config = dict(
    n_layer=9,
    d_model=192,
    n_experts=64,
    experts_per_token=4,
    d_expert=48,
    d_shared_expert=192,
    activation='cubed_relu',
    moe_layers=[0, 1, 2, 3, 4, 5, 6, 7, 8],
    router_score='softmax',
    normalize_top_k=True,
    routed_scale=1.0,
    balance_loss=0.000149,
    balance_bias=True,
    n_groups=8,
    groups_per_token=2,
    init_std_router=0.0103,
    lr_router=0.000961,
    vocab_size=17837,
    norm='rmsnorm',
    norm_eps=1e-06,
    tie_embeddings=False,
    optimizer='soap_variant',
    lr=0.00752,
    beta1=0.95,
    beta2=0.98,
    batch_tokens=[32768, 65536],
    seq_len=512,
    train_tokens=588500000,
    steps=12977,
    dataset='wikipedia_en',
)
Below are experts of layer 2 (counted from 0) of a mixture-of-experts language model. Rows are named up (a neuron's input weights, with its number) and show model dimensions 96-191. Each number is 128 + 32 x the weight over its row's rms, rounded and kept within 0 to 255. Numbers have three digits each.
Before each expert's rows: "comes after" lists some tokens at least twice as common just before its tokens as in all text. This comes from a sample of Wikipedia text that the model never trained on. Tokens count by the router's weight.

# expert 4
comes after: " of", " in", " as", " is", " with", " to"
up3:150121196125115123135098150152123082113156121139117111171142180140073120105118120060151136146105134174196155157137096157112100182097120105097158167114164125086165178064087125157083203122175171160117161103115120136103091097152148101105095162109118110071115113120104102133082104068137182144
up4:131140109142115125084178098110172190100172125161120170111144146142142126128129122147142092089125199080123101124114163074126112122082181144155135131179110138057099111179189093139116147161145151123117121147119101120081108147099132123148063167159168155110114168089066149136109118107155105136
up5:107111150093152119147122191185131095153133105069101073073146084161121108144145178119112119133103104170111164144103094088114152128192107102138218105110127144093120139106108068113160197114123127102130155124109148090116104146139090092185114147137141072080185138170139131144064160133110140093
up6:183145115083115105087151134082148112145134121121108098072129154091162112199170136102150125128049111188135128120152122105137089113125115141107088190137091143115098073088078132190130157143122138125161080127154132121129113144103164084072093146132106121114126142079169075106104144068132071119
up7:154165136135052118159105123117136138173169134148136192072152127155104107121195127147142156110168138134122110153122129158115108150148146123166142071150144178161185113113143194138163097169140109136140187064151161188134136152103112167137109151207162129122107118133131176115161144094153087165
up8:122136162086133126160154138159186112096159131174097148049139136194135126175114161123169127139158139135071105127103173157087087093050160101107169166135130098067152121127099090133110139079069113153144126193099150145111105090104141135119192119166122114157069057137145092159138116083161140159
up9:110156104156085157118162120123126166094144136109155136155138085138119099131164159152171146097124116102141129149107147164112097145122122126069155124119142141145169185160100148235120093160118144099150148091102149105070118084114142196189181069132178114103134154129066184194148085126203115093

# expert 18
comes after: " a", " was", " the", " is", " and", " are"
up3:122176154144119084112124165133041132167105101172133144116147125160158142089175110193097096107066152145127135182109173121089116172119127117123108153090127151191116116199134127187083133099119136170182132130146134111134117135097124141146156164111145132103119180109124124181102150095149094137
up4:089114150161119178121104157107092121154120137106134142102165123203117066148081156149147083135110149134147105131103127155096142112127115146138183156173125119101158126173115133152120113135159216140193120150119131103096170087142195124145168156128149132136178107167141138150128105061122119182
up5:114142141145140150172102139139098148119113100115164158095145169127060141079068119199130188147131126148159124142110163213117141129129185140153172144099141184166148191175149099146145132071145115117174123141084105125131100155127075208119122139147142168114123107127116147150124090169140174113
up6:117127146089116161174151088080111109133104093121113140108222148139098146210111137161132139192148121104110153073046157160150117098145164096134100126124151120107165105074065108087139103150149145146102116146146109111169083133124078073131140092166190061083173122135118109146187126064106097150
up7:093131145132134140038139131141185097140166160128111108167193198107176157168121102152155102117150075134091128097147168087088153147106113076130106118111142134137168122106164075118130138126157163116129104125129155101150066107106086166148122110174140144127094101120168111110175154079158104119
up8:085192194138126140154130087098087115123163091131142140173123140147137133091061158138189187058148142128182087152147102119107128144160142107123136111186127137209122125100105103155154179104118171164094100155163153216098125104139105153135146141077115127100128053097138104110124139141023147142
up9:102134156164095097172118131133145114119178151060081137123134089111147068189142115133176173129149177097070104177150143157122109127137087140092190153117172132173107097162150182115112135131123128112098077103168167125146105133106098113125169148138114111112108197141126104096133149050146108155

# expert 20
comes after: " |", "|", ";", ":", " a", " with"
up0:159090109113136105107099150150142143067126186113136124169086072122145158106143110099118097131123189201111110087134148167154141166137155151079135210078106127080094165118161084141153082167163171111151152112159196065128162147104120134170092159133093136207129149180132142068179136076152089152
up1:120094155122106178137089151137155172144127106137099182126171103119161089185180139102094138121100173119155099172130086116074124050087126187149089106129185094111110123165182101105110071093149160140107131129150140092118154177081128167164124126181144102099102150175173178106122117123087137114
up2:083162198077108084118122147156066113072084139155117158126143126148188158157126082093102146136046156151125110118132141122088098129157139104059135124132095130125117199063130097147129127170182153101112135144190173154129088096138209125160160104140165103161147143124161154113149177144162079094
up3:141138087163089129118130083144153147174130160150104100142127144080114189114124074152201115127119107065141168150125146180117080150148132209115141147163149162107167120161191106128157090123136175155160144135143153093138129134108125156165181098122112101120149091183183180146133115100142168139
up4:120160196128120067146058135125106148097177160171098116135102072141078139126086132160111098100161165106122120110083134074232142143206162127170107133102132141149101103146181154156100191167131146111084134079090105141142153074138157162127131104153139150161175123176133116082148104104146181130
up5:133111186099124127120151149154088153156197101085145127087138095162162149097123074128165111156136137129153158115130173160145168174105138173122080204131135145139124118093170140100133142146166139102069101130090102155175133114164146168069150150143159173124140095133112145075192150145100156096
up6:173201145121138125142123113167114078141127077084143170109130118139086120170123132099140101147162171070128129162144057131131146101077097107106148115134115179081164110116101112148123154158146148105096134106159139153120071103053147184171155107155088142104129089158088173125120095109179152189

# expert 57
comes after: " |", ".", ")", " =", "==", "==="
up3:118125126074163139088178155094087147159139152156174124174104064170145138130132110110149194105138094138113164144151220088194098108153145105127102163147078106135060127094085125080145142093172152085130151121097160186184092146120164139137134148122202117089125080110079103126159096078223135137
up4:103154127134116155115129076120122123086117145111148164076145118079156196157112130095161104124120123133125167129173157111074093181098142095106091085134111149128141168156164117140151160141191132077093101157134161134132109121147112109119084062111161071118153131074140090152148072127122147102
up5:043132123132104152172197103076112104119148095148107172130131127089123147110070117154103087159073087178111124124154138161117099110171152211056052048149121151138148107128144134153144068170138091106122113117120132161143137135069153199171096136162146090112128094076160134157116094109141125133
up6:132065183102166160116119107116121101090140072043200145124144115096120154183109140155143120093107142176136142183094157108120149147186102177099104121111139151193131104094163094138099063068162112098140173082207092102167091123181118164145058136155168147158151089119113105116162068109138149113
up7:158131168112121209107126158099108127148182107114068219117122077092165127104149112117133106086151168099100069154130159125140172121161143148083111102074120111140095102102056153153122172153143159121169136127142123107111127099134197160105089116134105077112122106131096130181124139174091203148
up8:178143134112157148146129133097115113167126102081215149139121141170155117099187084114202169129148145099083128150100153098045157123091120168163104141057085135181101135188129145107120172132070123150138127195196138134074130144083117179118126138103145104141126090085125130098124084142158146123
up9:165119149116139127072146139111101110108101089100218142149108128147146122117152124140208124080165124136137147167078106114101152084153156161153093100112054097156053138163126152099097171111097136182145084160185209104141131127146134176140121126128113120143152096177104134043171080073162122157

# expert 40
comes after: " the", "-", "|", "==", " a", " The"
up0:155130148119098124147133172106131105223108109149139107146101097153173124122065099164162119120135113152093160083087093181131116128157099135100160153083172141124129126156095162113138136069111208159122100159154111096123097114188136120121066097163167122158147136147160187138133113183187149144
up1:150151160154169152098092193137132136181160159152161086123131113116132123149156126228086109117108123127122141119078165127117115131109108184114091134148085070156161119140125154182158101103126142119112116044084153139095142118096113143135116130149134099107141135104171165144141123102112081132
up2:163146169157139128124113129161095123117067141104158095149118169102146154165177167155155093104144123166113168106125095095103143151080195129124104041150128145108088083127137100177167126170129110078148172082122181089107164188129143194066079117096073143107125136130159112091115103088104158115
up3:194109144211111127071107156068144118140160136091170088142149174146184179155178128145121113142107164165113153151142091065139123080058109160091110140097170133069137101124168123128092068156148126057085171093148159159105132174117142184089130140117096126114113102152150141030182131127078098119
up4:199157146160166099138185096116104114164102138114120145123144173146132157122178096189196069085150071103091121122134136111086142181197095113096131103164116089148114090136167215190114148096104120086109115114127155104116146138098124163116144109166147164156168126154089090073114175154100160130
up5:094082142110139141146101115150127090136116128071119146097152111072143083143176136208199145123101159143132136157150153117112150100039091065101145118114113153159156147106132103095155157121065140103125151155167188161126149174099131125069174119127159142132122187110103156062080079131122093098
up6:136094138114106145138117144166160094138163031101084139124154149120189107112116076115145145101124154117049104123201104138135128104114132177088083101131107126090154114136099085103092114193184179042118112140167166148139089126149167152123106132074143087074106199170060105147081122175068134098

# expert 7
comes after: " |", ":", ";", " United", " National", " ·"
up0:133129124144067076079137077114207120216118134079064106094121174194122092103115158116050072086148080102121085165131112176120130155101083170077086127094122170142079102171090186123177130106107135111145122165103099084060157101165117150088148117086134105115193193114115122125101145160127148131
up1:073131161141130178098109141081142111071141133132116129126107141138155079125155103103109103128098167120133123121108139122143117116081062069156112140113087138113123143138089157119135187031158182126111081198100149125142118093091136135099123111129135142148119120120110096111177146117119070098
up2:171095136093092097152149087103111074127163134129142151129119128171182131087022154134112137128129130106086104134140165087161162117080191111124121155152120087068118148179118085089158102092148126085094112108119158106121196160196114082132096119110143098101156099122104108161125159130114182162
up3:099080187129099124149132140143152194144158059158119147164128074103129121131157095174115099101107157155139160128092222139113167169101162189086113175067125114146087113106146099153175143190106180130112167115143121112106116175165103101137091150140125095195097150115141154117098138065166124110
up4:109128162162073088112096101178120181106169144129119146146122132137155138121047091165196134141121120118090124200130127162141189168112032141100144099081139126146127121140078145143145137142125064077188113150089084139106217130127123132125122122088175095136110116158182122135128134105167153170
up5:124138151138146145107136096125122207162147098130130169128121120147118106188134127131164118110080128088133206165093152196132114129130074178130152188148096156124119144157106181105152104131121096072164141122178123137097106184144139158130092188199184158156175152215095104143181193099176096144
up6:132114161153146149136072132076130115123144038101174108150106150069139130116114110156122096129137155112138082123108128127130111109074036098139153079155097094068099095123113085136112110124137152164161139134084184117142114107179091134180126107141174163129139117133114096187091158164150184112

# expert 2
comes after: ",", ".", "-", ":", " by", " and"
up3:186148152179105109183098125127113148136129096073095128099159073195062186141098142078082160117137153136168152175100115159174178122116182109122129176105128112145105120142125117062161102119070116122141096135127149137104097132125040185136101100106109180095169118184120094129121115159157177159
up4:104174109142140132090107151168119108077166125183130205133130100142174206112109143162119160090146102122122160134102153133129105158148144109157104136128083108160081119136181141155175131092151180118154141098080124123083094128165132115154134167117153094112129173164125117198128150123153128079
up5:080095101135151130099113159143093141064124104087153139104160129103186101132170148084135145097130190143157096158151101163119170141196170200197108128134106165077090134122188141098170138153119121109090133073098125138144116101124100140079135078139123156174116149109089091086102076162140131075
up6:116158148161160196136122131132086109102107169103093136133100137183092157111118122137139209095173137083172136144121127100137130090150109099110150143103090125143131154154150131067105083073110126138155175165162135107100162106118122176145142150071139105122092127137139124239131142188103098154
up7:096118156170156115143124140142112109087186069132127168128122094157107135131128153069092157124143146100127179103053115138129152183153161087151157145066149169131090151151181131078131081124111094125157103087146121114140118107132100215130136138178107108104170150179126130192196124192203147104
up8:108101100136154130120190152128090066119160101164193120174167097144090121104117164126187162160123075193165170135168093123088110133178108124152147091179103180152094115127147135164167120169125132096088120142099053154160133087131115130116100109157125085114137078120136179143143189135097132087
up9:127105094187134113107103186087109119100163157156177161111131155135084134115117127162157124109128203121127090149146151156134096158109125113106147145158086085093103122113141185117164154136107131136152142118081155194146174081099068111087144173144103190058142084205128104093173060151141126156

# expert 43
comes after: "\n", " also", "History", "\"", " career", " life"
up3:157139201129140061125137101132095088101110087073162168133131190181117156132133117106138138086164111166141114159129155108090125127153134127152126148107110137124085101198137130085131155113116169122082151171171219096121152142115143160116132139085107061136159110144147140137119072087203124139
up4:070175144141106129126135182156149113152161106124109161152173096141130203104115121152148167119127121124155145133159155183134154093143062157069158122153090162151151128139154142143140094082112119166151138171134122110135085151116162117170122111114166127116161143102148119129158118113122139166
up5:168121140148092132206121165114076171121144087124173135163105094158139149105151074109149095131117131091156099128093117146153099154142174179122109137117183162107098145110065131179171123119118133134077180105212136142050083118130131203180138147134129121120137164121161108106094087145128159157
up6:117109158154145152113126104119114136123109105105172143149130172120121179034130162105165118096163109114101085179083105111096132104176120125125073160092107093140075103162150133125071124141128093133124145160176200123081179108114150166087133161087133078138107111152127123111103056097178208112
up7:153134081152114161084094076092111089103172177171140163111118132148168077101080080145151115108109083126130087151144180097101117091114160119069156128053098145140138075136145107112102156129131154073120174061144157136080105152056138169091099152154086129166156136146113157183122157068116129129
up8:126154138110112070170103103165110147080190139121190165127102159139086109085095142127147066117156134139158197141131098179160073102152193191153191126134125094122096161126113162113107066104073139157144082172140200110139136173137126193144084140131143140110151118115103128170168024110118116136
up9:113141159142160155130114104132141061165145131131149085188105126157140126165177124095108093110151089095095144133088156163127179108141169129120107132117130087164109109064104165112119101176156133119093080134113117090189121072157113155182107106090073108135158113111212203076124080158147122140

# expert 15
comes after: " ", "\n", ")", " 0", " —", " 1"
up3:118166186081124193134146165152166154098128100166140167059137135122146166215141127115141096122131106167128154132145122115084103141149132165107129113139108084168179145104154133119111095184131066118045120090138132147094085173102163085177095153129154118114126164077158125150138208142168106131
up4:116173121151115190100145153154131078149183091142141188179176164141163112086124105156133085132115169090092107142171122146140186117102054163098147136095118185155145173094139096055116179126129142118094143084124094156057152147148174138166067131153128148118099140158072054098119119138178096163
up5:074151109091217145135092120089143123103147093144137164096108147140127131165110164159127089156158171158155089192077159091129108129142097174159096127160137106133152140128140100151174108130121099131157092151141090126094125144119151111062115125058179124128184138112210137115176128144098154094
up6:199165146127119147104117186124075108117166117127110239116077128127111112106174149114115136134101162131124141093152125069113142135118157114120101130155097105129109106122076127101141174127085138087131181124094112182075143154140127181115143141150081112113103161091070120134167106120141131172
up7:109138153131127165143138154089170098107123122083089121145116118154145130093143117133097104081154117122129068168200160085135122111154144124172124089094088067152140120149057102151117129069100140149127160131093122115120221104078154137130107148026188058119140121161118129153130123128138169179
up8:075098139146120151103079123147133148085097048159050143112164158125147143140104105109133114143155122213092145117127166086184092122146141160078169110172114088075104109144145110122169078148101149076141141146096114112145061078110147184080097134147136140099099117103163196111105153111064063122
up9:209084087151185168077151114108160108140122135129108180135097183085142114115134121130124156125156128134142114096125172118083132085150140173149138105184148111151111067235133139118112173095165156084143145154160185150171106096156096130134126058137125139139117139161086119121143098128148141126

# expert 49
comes after: "\n", " of", " in", " at", " to", " for"
up3:138103101136146129104114196129126125132141120149135141076165148107118160174128171160136134138169102104176129142084154101142112128108148152130177150156131104117093105108160103117115120135079133095167152071131112065128121060123114175116162212113140138125118119116088208176170130171122171173
up4:155104147155116144099090135121132147106105186163105145163101151141138123119091075158143137119139082141096126108085161125125102139054203144110074118068164128171134186094069138108088120128109102111199126188135116099156136159103178117131056165150110130176154201129132136188158090132124118155
up5:078116130095156063123152085161180107128167153119165175105115101147095131121095116090157117084149124130067113129147157071127084095134104107091089140137106145126146178138179124146148115148151197152112108119091139142083090140172175104086124050130101146147132182164157108161167110154117194211
up6:080181145064097095114122152119100154100117128082131114092148161139187102121119093077106159160090114093143140117091109123108117155218138111102126130117187126090168173154134122133155097152170174148140159130149152189078150119111175076141122100117127106166162126177140165133116221189119091122
up7:095142137157170158098178126171128156082153233124150109105149141074177136183098127109230126145113064096097099118111116094149114075086095146121163123135157110143116084090109085153099124115113136086170100129097091114126188119083179163042082101106082119104117113128133150104165138114070165096
up8:181141135102144153104089106110188130168087123097105127060152122215157140108118182159129178112192154174104089076095149138135110107108146092120092140074098130134107140128114123143098156057102138160160111192071080112094157145117137151145105146154144124090128092111152142083106121110080133200
up9:176127117107110165118134120134088087117143071092109155102170084138036139095163167110139144117163123079136119129109110115094102107160118049098170154118147109141145179115124156116104139140112092085128084134077096095107083122146120152102133189114108105155146119170085083106126175086151199137

# expert 31
comes after: "\n", " |", ".", ")", "==", " ="
up3:120189154087147118113098111117136070104164123088179140172080188137088115086143140156171118139130138118097138136100149147096138105089089155141096174144091099231056165138159165098111133096159155141083159190171172155086095137134086151084075153123091098155164125168145144118126049093140111127
up4:207127171146095142110129122084138082110189156131130096115174091188156111126125094128169106083111102132131091135133129182134085121085167154119133137093128147146115175102109069143152152111183145147091115091118149131138165126157174185108135166151196139138124114159145089124098117191244111112
up5:107180132116150142084113113110127133172111081087145140187117132139102164134153150101239075158172182089096107114086120107092160133145106147166084125126167101157081150154134125121124171121094154165103173131167185126138098155126111144173114133063088095135159115161182122102131052100197150119
up6:153166115161112061120088110165185191155144108074111091207098120108151212116094107113095142105119103123072086126124142142087125094111129106124106181142190134145117096131137109173106129102122138142101089058130142143127136168111167111128062084126117077160130160084068147136140111114171157118
up7:117145106082137060094123093148175102138132158113102125137120139112083162108081155108126066123106081200142130144106113138109072094149132138125134167119098126136172121110134123144112120091159161189074136153128217169165146121136125148182150211162157095128056166084119164181177121150113120118
up8:033140164104123160097200159133116113125123092124164176133124146147128150088174149124137142120137141106107177056122117165132106101120197081082118141083103117089111153096150113185114135066116110089091133148159142122191163156121111121121106124121063063090056126115150181190229091155109101063
up9:093126107107121170141118178079053192137125068123126132132117081111190119131154102119116112153144129084126057102152158101142094139080119133075083147104085157155133152084079133153124136091148125170160141097133131106168116138101165124173083119106148200088162143142141147161119054133157125094

# expert 23
comes after: " the", " a", " to", " in", " his", "'s"
up0:118110117184166112159074136110108102133142170105198181139089127087113175132109109154148134143101126136154191141111188099111128082089135135140079068129140134182158169160072091106140131153130158143132124126119152087105218115141122115151087144101108154045116086181127136126099081190104216115
up1:136136179084099179149116193141123113181156061106146113118137131060223095111152127106134079135183114195122085148152154161063109138144124078156119145117148137125122158131164146139127138184103104148119115138163116151161115155107147046115144191090169130092142123106128139110179081187161093127
up2:148144169134107102140115104138172138131161129110144176121164142104158111171109076124161119158149127116148150133068081126111152150166150105207093061074055118095146113158187106103152145168184148117102079139154113129115085134092159197124161240106129134143143096135105125091108125111142121096
up3:057071137114069131135101140104153079122136104140191116091140051085072137113111138151156105159148104115091130167141141138114062120165074144119181144084107086095145150090123071124108154147176130152117107162147115129096140155128120120168139131094106097079113134152142170086138147121081084107
up4:177099113128129156135131158067172159137145129095101144177141112133133110146143106117137143113140071167111144127073111132134104127134197118089075145162126038142180156169062173112180130118132091202132132138114130094088083111103131095104100073117154101161147185128104139111102108151069063165
up5:091182084099099138139088171127106066202099116149130108107091164122118130157185172105124118106140121119105154147132161140143141160136133181158129108105150049165142142138118129106141162126083095166128138112069128170081142098124117113138158154096118097095146079112111133141192120105120156095
up6:066176173105097140090071172115150131148138168113173140057132137064084162122100141142162124155152108144137113137096131102095135135187094087144133080117106100171132137134113113120122121065142133132149178164172159152128105075124077072146085141080124085086119129154165148110128129167167093060

# expert 3
comes after: ".", ",", " and", " that", " as", " to"
up0:109110168124141087109089119094104131110122104102178149158132126141092181071136088080142127097138134107110154137097112117128115101115158189143123157086115106167041124094117166088153163104094125127144139194142195168130113148153119153139101123095103089128132114110142129071150066102130105130
up1:154145158128074119073202125119130123114133130135180112172081066136116052129157116139180098129154128096122110160093101130037119071135096070144166142146141111131191101151133109146156125126098152119140099138158190131146097162084038154163119138096089151145145172147148109164112175100191199129
up2:183114105133080139105132105047133096166116120110099139163157121132091111162137165167124133129173134114115131075123067090092068153141111105117095189118077151143159142145171189111084123137138102119133194104148146123092071123096081112177088091082123129158092102123130131144145105142137199094
up3:126130154134154154115092128095100080115117112154142136148129086121044106128094176128103172112155118084180096107180102093149081077089161084105137130185060128146122102137020132144150146153125081123132175084088172106102109120188060081151131237154146116150152149117141182129126061123083146117
up4:166123144105091108138126162127106106135103123142189179112058148143180097129117094149113129136150127145119069114165140072119087133108166147079121121171130022119066153097128093144147122171180186107125116114137173134121105186176116126182121121162172030168072146075135125092123146088110102142
up5:092141114146104122164144129125102214121128171121148158169127143117135119085132140109155108076125137088130156168134167132076078159111092091114192132115116081113123098143145140140135146109135103135133108060170176048078079136122133098174152099112180121154164124086112107152168122164135115052
up6:141171127156073102103131123126069149142148131108127151193190135113224079092087121079176120110135107085110118155174181146171106102085120116092077143118141025132151117190160173069151111101147142117141169114121108125138149086148091102151148187179150110084107119126117142112140111094115132123

# expert 19
comes after: ",", " such", "ed", " due", "),", "s"
up3:075165104116128142129141127130077118083081109121160079108117078128115073115102160116135117068182152110082140152105077113131052151170084064126140153108150134162144116153145142108123121106128154143104118128111177152116120170141127095152105131115168147079119141122170124198067144140188077115
up4:165174121140096173072132116064129156066090137138122118112155175095180107103128136061158125128141148127094095087116143164183096100073131146076043137100088151163137114100096094157113158198151099134107133084113116179111065175073115138112161107113113103106131146159130144101151142143125070108
up5:046090182020111180077143113141139124085114147121105109101118120159139112154159125178122084134199157149114102151149160185109111116184094128056134093110109120179132046109144128143092101110108103127085137147107154142110116162166097121149170143168179129147132135146064174118203193122081152154
up6:123169181140120101136113138157095070165091174096108126139153093189077125124062135117083139089169084134162080120177147129134111123135152114078163146178153129154165084062135194172110158060181133144112163148147140126149110091153187153136112147102112092084209117107145140139157132173170139114
up7:067110139117163117119084083109106142128101100079068084101170180078176135108091129177146153144099202147094183093130141148167090158161151034134099130060161167092085168138116133142083172125152115137127142127183120123118094085032158109111099117138109150148101155135141150143099183094146097113
up8:125115147165098149095085121110122082167194086090120096152170174124095134090076134153061113089120107128124082163097193191102154141121150110121150170123099118108109102147130128215127080109056129139095079068108106161125105102140136115083100118110158093086123149125151161142139103149164146101
up9:148169117104122133102145132085150123135130112147127113114120100183106119102109138116170090151139143112036142123103135134126122192177093106114154118179091115211109160072124168146105172091132114170090129128124091131172072131146192117156151105088059139105171164121109173078124154164145137156

# expert 37
comes after: " ", "\n", " he", " It", " it", " He"
up3:128125144113139120086092144106088132073096095158120136137114117164072168152102089139124146090162129116108072089189131132121141076096116112101112111141114072149092134163178115157151128119102096103085152100140141165092081068161071111139099142099135095176143148050082121109106178097100124081
up4:115130111105141147140080115169121089046163117153170102130188137116174106187132138126156182149100169123054127081111162089153101168093116092094107139184115100089117082128126069110109099164110138178091087117136127160077130140089170129113114171145129124120120130133118084166139123123131128119
up5:193116090206170112069148130119143108138130111099144136125125115134059151098123165162151138126092154182092116121137125136113109169110137108098097145114092075190100084134161121091151137122040129113135065100169115147081120086081107086107141125130123132125084168108115135173105100096165126115
up6:134153181150174157118117172144115095110113113166123124129123096195108136125120077115136125138151113135135113143065138066045116169153164147127142172163146056091146070126124152118176077164116165141135118152098146107134125088130077090150134110122136147138118135096100168125146142105133113107
up7:167136173101072107130137143123105122100147084150119175120138101125145131146169082125168120090118154131146094122139102129135137083170163148108174147112086111140155124174135157100125133150149100119154211128155117174109127130125074078108186172120109126194177100090125094165062168115195159141
up8:165132169156173153136122112137118157096109121159179147140188094122129170148157137168194134148130130149125152137110143123090128085086154103149111101142184105130127135172125147105086137108178192119072128136122120079109129091130201086136151118069119123171087183103165171145146159086185191075
up9:141075119130121122167143133170143120090098147133171124135076103134086113160134112104205159147168129160059136117161098115087063162093149159082104107117122071135074095130128142093134089131134166074113144113152113137128135178173117167132145082124174098097202133081141175152145106135153100083

# expert 45
comes after: "-", "|", "==", " ·", " MPC", "==="
up3:133134155028088207076100146115132123127156126117123134080170105119109156112140158212168149087110111146053109119153164177165122098144219135163161119125160134155083135132152149159104161128150138174147209159194121127092130136108185100173115097088068104136130168093150125151182115130137115159
up4:138111093151119108096137115079078110111109093156139087073115094117118166093138135197161128180061118221108108081110130122118082090208121131137149105077147125167069146131091122113113147133139149164044109109140122067148179090087131153138102149088119102093136114153112147119114141156098075138
up5:154140116178141159108140112128156170090109113114200142075111125191155134186152117087175107107073112146133131132055075129088151078148120098076133085127163072150114111175164130101098100100096156097162161081124118143193201126123147107141141129187101122124085111102132095159135128067157094169
up6:069127127103135106115131139089142119109110132105104159041141175131150138100124161136180102179098128184147149166127136112130144150175107151105159088138124079137115110147160159081078162107168127102104151136154105125143137148171163124131063127135128135138125162052135206156160171103164087118
up7:098108156127114092139152125117145119113109077074146116079144119184134142160128050123150174122140132097127063106109151147090141112133144087170091115068190063147088116158160179212116153132115127091099138126131125185148131094070103167162087183143131118159117114187121130142148188122072087099
up8:134093126159088108155148092163101097170116116123123182112151101162109147071155163100119127129137135136132187147122141118098132135117105123128132171085127157113155139142140174165155150138089092137182113113153143127071106163087103192084071105136145129090096159119101139177149170076204071172
up9:122162077142134130143176107126105120152127091137128111126133109064115160117180119104156130151118178129192143062130165116141135126088074106056052155158098113069131156130159154105156105111132129164132159146069087109132143112084192146106102145074175117130144120090132121158109066126077143156